{"num_hidden_layers": 11, "hidden_size": 192, "n_experts": 256, "experts_per_token": 8, "d_expert": 32, "d_shared_expert": 0, "hidden_act": "swiglu", "moe_layers": [1, 2, 3, 4, 5, 6, 7, 8, 9, 10], "router_score": "softmax", "normalize_top_k": false, "routed_scale": 5.66, "balance_loss": 0.000193, "balance_bias": true, "init_std_router": 0.013, "lr_router": 0.000753, "vocab_size": 8192, "norm": "rmsnorm", "norm_eps": 1e-06, "tie_word_embeddings": false, "optimizer": "muon_variant", "learning_rate": 0.0143, "beta1": 0.9, "batch_tokens": 262144, "max_seq_len": 384, "train_tokens": 857200000, "max_steps": 3270, "dataset": "wikipedia_en"}
Below are experts of layer 7 (counted from 0) of a mixture-of-experts language model. Rows are named router (the router's row for the expert), gate (a neuron's input weights, with its number), up (a neuron's input weights, with its number) and show model dimensions 160-191. Each number is 128 + 24 x the weight over its row's rms, rounded and kept within 0 to 255. Numbers have three digits each.
After each expert's rows: a language model's description of what the expert responds to. This comes from a sample of Wikipedia text that the model never trained on.

# expert 17
router:121154128112074152108128155138140148123121133111168096132119108106139171150128103098144081097098
gate0:107114113120081134154139093122170109071133140098083172155107166146154106134106154101094157113124
up0:127150098114169122102132186121088106135116135110142103142091119108114170115099091147149086135112
gate1:116106114180157102131123087157143108112114110104178084190052120148147143147081119150117125168136
up1:104154159105160122137122124142113108102130160126161145130156145116094122120120152154167135081109
gate2:131142149094083086096129145143125176108179188076120116136126166148106126119147141146124110076132
up2:092130136120122083167162151122101160109144149158127143136144149104121114163123090116189139139151
gate3:129123130125081118115146137165166149100124095128121117118170078125116128133117155124120136141070
up3:150143135145100145124153101140137134126136125151104107180149105136139166125097139125125127164092
gate4:093133104123107117102110162091133100121126116145125084093101109162065187131125156130148089100136
up4:107111105141128156121124117168140144137170142108150108111106108154097128145093151152099094080086
gate5:122124120136085127163163120158147119125105113128115152102102081129096098173163070170119130115148
up5:139138165156097114176148124144160154139125164122108145066131109175151098157140145148149152157162
What it handles: Etymology and linking prepositions. Words about naming and derivation, like translated, word, pronounced, meaning, plus prepositions such as of, in, as after verbs.

# expert 8
router:120166103169136162160143140145134178107166112150157156163120116131134122134170118148149198110160
gate0:138105117131101124142102115102150132106179075150134145150120140106139145113105103153151136099087
up0:156128160152141132132151119130122092137122129167115141107138166150170119114099112097151124133092
gate1:156174084171112136119140127141148129106127137104113136109105149093183135137135110122130178186156
up1:148148142124107141124078157099154112087126123093143136183119166112171126131106139134097101120120
gate2:101126142151118165098143103136112136151134157152130145089129133111126127130116162139154130160153
up2:113119149143094115116128127084108093116081148115128161139162153126104105128134174146162128189100
gate3:086167130136134122125133178128091126162133152145192136134118134091119112128141107176147161150146
up3:144123104145161118135081119122160136124135153152150106112157104137089113125110092093134110147112
gate4:111113131100154158143141146133152144155103082106135109157168150154136157090198122127114192112148
up4:140104167163151137114119123195099134137158132092123136117186148125151094050137114123131152112143
gate5:108137129127121139120154139105092134153116098125129099129119129140126196093123109141115137133150
up5:137165108143116152098139129112132138108146144146117090156196137130142117101147113170093118154124
What it handles: Mid-word name pieces. Short word pieces inside proper names of films, places, games and teams, like In-di-go, Me-di-terranean, Hi-bernian, Bi-o-Shock.

# expert 26
router:091116099160098115129104131119149172098116120131094119098106125131109099126139128151128091129142
gate0:100095128152142111121128137164147126152115115111083157133076114132167134136111148146129165134130
up0:142129142124147149132133129146142136166077118117111120099164103153144139121106123129168167095124
gate1:121186103086144123151154132137110090128159115136135127108153166169048120119144094132113098159158
up1:136145073142181101119068127125085128160140143211121137164116120114112122135145141094143118109169
gate2:111120133135113137124155139094149110148125138167159105130139134133156138086092131161149111103106
up2:127118138128125087115121145102120152122146158134164154160083156141173168146148120131133126124108
gate3:068144126102109155142069128095110122168094160123149156125165109101104160097101114095101153125148
up3:113121150176164099138158128171128118140135154153135102167101135088143128106108095141149116125102
gate4:084103142106138138151185129119133113148134087136125136111107137104111081097120126177152150134149
up4:144142131121198103113124169159085153119132149141115146160113144147114084143130102086089097102099
gate5:096145130170091100112135141128185125125129108098130115113118118164144094134099175108162120138175
up5:169130155145119096145095186108163123175161146155102135166108111096130137105142152113139138167141
What it handles: Venues and opponents. Pipes right after city, team or venue names in sports schedules, plus the place names themselves, such as Indianapolis, Arena, Oxford.

# expert 19
router:058134106194144110169144092166139128150110109106125118080095116132134117098114156131119115164134
gate0:130114126120161084156172114145125160130142135149107132160141125149165109127128195121105076160110
up0:127114112151112142149131144138096174140132114150113092095081101117132122058141124152112133170135
gate1:109123133134124157151157130167122105137107136116146109182134114179080119155116129133126114145170
up1:126151140102097141138164180135105108085138165145091168114123146125149120145103179144108121128129
gate2:113151136135161143129142151148132145105142096098124141140089131131110108179110111115121111102103
up2:152163160098180104108135151135156094102097142114095141114113148157153128147115134108109125105174
gate3:098088125133118137140161119129136164147097176117110135137132107124070131066130117141159119135109
up3:144116130117129127144168144111141153112155139144128123134139084159127124132116051111092107203111
gate4:123150161111155156127129135183142089069118139161136151156142119131103129113150115113140104136152
up4:128123130110149171121125102094137143107083144124101146149157134169140142115095110133152131116102
gate5:122147145134143136101088128149129150150182119119052157125109095115159107090123155122132123142178
up5:101101102173112117145121131112124128173122125089191102112136103095121155111151100139119125082091
What it handles: Table cell separators. Pipe separators and semicolons between cells in data tables, usually right after a number in standings, scores and election results.

# expert 7
router:103137104156126104127132122097190127145126097138110129112111188082108139112125111137136136130123
gate0:147101123129118128143148104147143134126153119121111086124143170091154104135144207136088124189181
up0:108174126094138146142156117091161116107142140149156118126135127119114176121128138128085157159154
gate1:109128106143100147117147126127096161100121114120151125100143160077096123145126112086127109148131
up1:138136126127162112118118113095121138104120142168068097141146149142150126153140142133122140131168
gate2:068130108142112167154142112135102089128132115142107103100114097096118164138131101129149179137126
up2:110121094115105151120132135084166169125114174071107102121142158100136144103130151129117182150148
gate3:131128100122103138117115138182181130145135106117133109113124114092109136121093118129134112125127
up3:119111107126103140127174142141159152083110136126160132131126132145130130111138118146126141132076
gate4:120120091090131140156115161109099184120143119103157136097136121114114133140129111136139133103095
up4:100111168118145097139127119103160112138136093088097141116130131115091122126139142150157114127066
gate5:180137136150129111163133158149142154103141169127104150143192111153137137135143110150142115099139
up5:122148141136095108096130132110097154165118154092126114101143114118111149160132148108150128111196
What it handles: Bibliography and citation punctuation. Commas, periods, hyphens and digits inside references and bibliographies, such as author-name commas, ISBN, Press, Journal, volume numbers.

# expert 22
router:106088124161150106137122108160141107117113182090145165099137110137093123072107113166156132119135
gate0:161139105152087099148101105132134151089155176117108136119134139099111148076130158146106137131139
up0:132192132082128135134169102130135124150148149088146095093130101116139130093122180118089119164138
gate1:117165143103174113113116139104141148106139124105130112107104130098091082080125131146160110126104
up1:161068120122142129160148128122099125103110137087107166176139125148125160077172190111113102110143
gate2:127133157130118110125150123158123086173100138148170111123108152144111137101112148090133150100115
up2:121126121073142119119147099154132166122126112111109135123126135129110149124156115099161127169084
gate3:128124128144113127128102120150069129128135160104150103111154128171115155102111153116094111173116
up3:129123120092124122128115097156147148144120103129104079117149145125107130134179159126154128103160
gate4:099062142126174078141151130089151143149134163099104141132133157145123158123141126087118133154098
up4:136140117122112103097162137109146132136125056126152111124143144133100105126097116136142121107139
gate5:137104129115125120091099138168152084116145179142152171094126137136111120108147172137110157137129
up5:165121111133101078105154128141105140113130112114145134150110131160118125124130124105161172115133
What it handles: Romance/Slavic name endings. Final pieces of personal first names and surnames in sports rosters and lists, often Spanish, Portuguese or Italian, such as Arman-do, Araú-jo, Frances-ca.

# expert 1
router:181156134079140172087139104129152135154114170106118114121135171115121101130112129091126105110114
gate0:118122076129063110116163152152119162119160096120179106114115132115159162111120080148148105105119
up0:112157102151131109150104147117124165115151154121174123104077107183123153153120135114141142131096
gate1:147096162099099128088131142139143126127093151141136128159084094132111137110104104124103132118099
up1:151141135070170130103115098121156118097148150124132108101125128096073098141133150141133136166123
gate2:140073118124185157133085115145120105138129167074138122117146109136141128115121098138109112110169
up2:101140120164120118138111120122151139138130123136142107114147150141151083122144066153162153144142
gate3:129122167152155138152098132094129148125105114120102107100125135176132160093123114118123127127137
up3:134162146194115117115177112133139185124158081147159137143145075151106094048169135099102104102146
gate4:112117098117120152092135127108149146116155108132139105131133137122130164131138108102128154107158
up4:134105112108137137131162127148143170122138135150087128154149131131152106095143082118143143093143
gate5:148142151158154116141127144161139114116147163149148093123114077127155125144138112148107126196149
up5:126134119124153157119109108104159120141122096124102132091159147195121089164109110167138135128117
What it handles: List and clause commas. Commas and "and" joining list items or clauses in prose, plus linkers like including, such as, mainly, rather, especially.

# expert 16
router:095162193092166088149114130098160083126099090124141123140160125098133164131147127130117135149130
gate0:127128160174137143164126118107139118130137120156158158128127150138118135134116103117122201137127
up0:102063142144151118178169098151124110135106108115161131135170163171139120135116118107094132139148
gate1:142144133130098168172118149117143170106099110169138125128132150129115173069120123107147176101089
up1:114113158095134135098131153126109103109176125122121100156127093147125108119150138133138064107123
gate2:130098095139172139159141102143091125103116159124136134121173136110144147045137143141098178136116
up2:146102105108148115111106143143127159125132150150107154099159106142157101108135130157127121125114
gate3:159088168130147150115097129142138107105117147119161113109120109071108136126163122144144167099148
up3:138108140078137129126070157141140124168116178113125162103169084105181076156066144124139098109143
gate4:142147152095136139137117131079144172104119105122072130117101175130131178134092085122181110140103
up4:123124127150097120140150114113099092110134130159131120133076155119109141152112146071114102160104
gate5:139119149135115152099141131125190129153077125103130177145103127129114148158098137125132122143114
up5:093090154147156124111109146098153141112134166116098153103132111131113149141127113123163136136164
What it handles: Digits in codes. Digits inside identifiers and measurements such as ISSN, DOI, gene IDs, coordinates and spec lists, e.g. 1834-44, 43°01′30″.

# expert 14
router:153151156179120113079098134094125129087100113099145151126119116084160108135124127082154103140180
gate0:105103167141156142140121150129117091129087170122153158145114148119133121081120117119139117129194
up0:127124135081129111141157117100096082106105150182109082147126122155112136097120110121147170119110
gate1:113144093122115120098128143156125082170111152146149096143108107136162137171125082119134108148134
up1:103120136127098106101120162140069099107130112124115107121126182107130161078124137084142134163124
gate2:095158156136131136111150149124143168088152127130138107124111149150119117143091140093118118153142
up2:125153127114116088123121132131117136160130137119109098142145164148131125120154151111129092196120
gate3:159137128148103105138120098104168122096160135088156118118152066126081126111157118164137117142098
up3:140193140153155138142096141144119117173133160154151103127130157083076149145147137103097135102139
gate4:137123112148093142118122153127085151127151130126141108133117107120124145132116161100146156114144
up4:134110108130144155091098143120138101135112097172122144172117096114139164102118158102093122058101
gate5:216102113106127140161170080131151099127139163105115190128146154125137140142114144128156166143098
up5:151128114104159108148127102126156123115164140172123134121130154091145124142147132124175130149107
What it handles: Digits in tables. Numbers, usually the first digit after a pipe or space, in sports results, rankings and statistics tables, such as 2015, 40, $5,790.

# expert 35
router:144150126143125133106107109122110159142127168105119091103128133089106096140091141095112140143142
gate0:143150150093125145118172074177116133161144124195089145112131180108136150112140136138108157110118
up0:125120191111124146128128072124108122128116096113160139133097130113132153106131162090151153140141
gate1:146141136116102142131115144146082140106120124076118164186143139094138093107095107124135109143118
up1:125173160141162185104135155129147139106129122162128087123149130124146121135141126169172147145094
gate2:135137164147171111103147116120103114124117152070140132101131154141097118172082157128086166110120
up2:075122116135168145161156102089153104096110147086132161136095126171129113145117128118139181109158
gate3:126129109157165085074158125145099106121089122103145107113102164118080131135107113133148113138164
up3:149086155160097097097102143137138121140127093188150131157151103151106138081138098162102127121110
gate4:122121152178121108128158164178134127115120120127110140136132116113169132178095159112113121140164
up4:096127178128104120093153088122114093158115132124173106120116097115146148130095099137141102125119
gate5:166069126149129122165130165135137112124131172102105151140186118117108135139121122155102065136131
up5:134121156141085137146108151141192128131127144148130136120122107131141164107159108123105070142084
What it handles: Media and work nouns. Nouns naming creative works or events after the, a or his, such as song, series, episode, role, tour.

# expert 58
router:134151118154094133155123171123154170098116099081187111093145096103131177137100164118113117099182
gate0:091117131117104142099102080172124124154111087131159141107105113153130116106134121080141112157135
up0:154091141110146145116155122151130130142150133152106170171128127098126111136172089133138148148127
gate1:149176150123078153117111181111114145126121140126117114124102111102097116105157115170175150109155
up1:129136119135100097125159147159152131134135138108147121070135131077137109140165126141134141168160
gate2:128097135154149121115094120105096145145114101125151107112104108101135157098113107113130112117101
up2:112143100184147135135130105129166123134116182149097170089146125098135120122085140075121118121142
gate3:138093124134078145171142106108140126129103098140120087080123130094170141112120076145156121100115
up3:177163129155115113107152160140153150153122147149157160133144076113141136113143135117109106163119
gate4:124177132150094109158133134132153114128159100182159151140091155104132136117161136136104122100123
up4:103123124134143128158110142131174139126148089113095131100104200138106102123151122127105131141124
gate5:130111147111124150143103132113101110136153111086157150147133071096145149100107110143161115155106
up5:131113141124152101097103132148118136135137141143146157122175113115096124145150110100134145135120
What it handles: Abstract nouns after determiners. General nouns and pronouns right after the, a or this, such as whole, case, subject, reason, one, absence.

# expert 54
router:146106085153142116135142137153132113123142106122130107164124092131153110084103160131117097155136
gate0:157136149120108118176169113184159142136123121116169133161187113121127124172194157151152098110126
up0:129102102132139112148114107127119114100158117138126178148152154138128142112114113130115106133121
gate1:133112073180151123127093110106158146139125071121122088169100154093072095139147132149102126114114
up1:154134130132123155105163102163147110093142111125113145135139127123112119128098111142115160130103
gate2:113134115149085094120125114150145120094156140107121110114090145121132141101118140106058131120147
up2:113141146117140150123117095124111113112096157173111172108143134161093134100117124141105108111121
gate3:119153162136115162083066142111118143106134156103156132137114128125079148082114125120126147132150
up3:118161123140111122112184150133143101151132140141166124117115122168139124136156178131143145076099
gate4:109140129101121172142152136113103130097132143113172115125193151129138118156140125141209093129109
up4:091175155116121144142144130106146123136161116116117131130138153078144152094128111121101105138114
gate5:165109158133183143136156136114150108098113172157119093127129133131111131122106159127100154130156
up5:113136133153157148116089127160142119134133140126167122126152178113107129125106107129127106070116
What it handles: Table column separators. Pipe separators, header dividers and header words in wiki tables, e.g. | between column names, ---|---|, Candidate, Votes, Pld.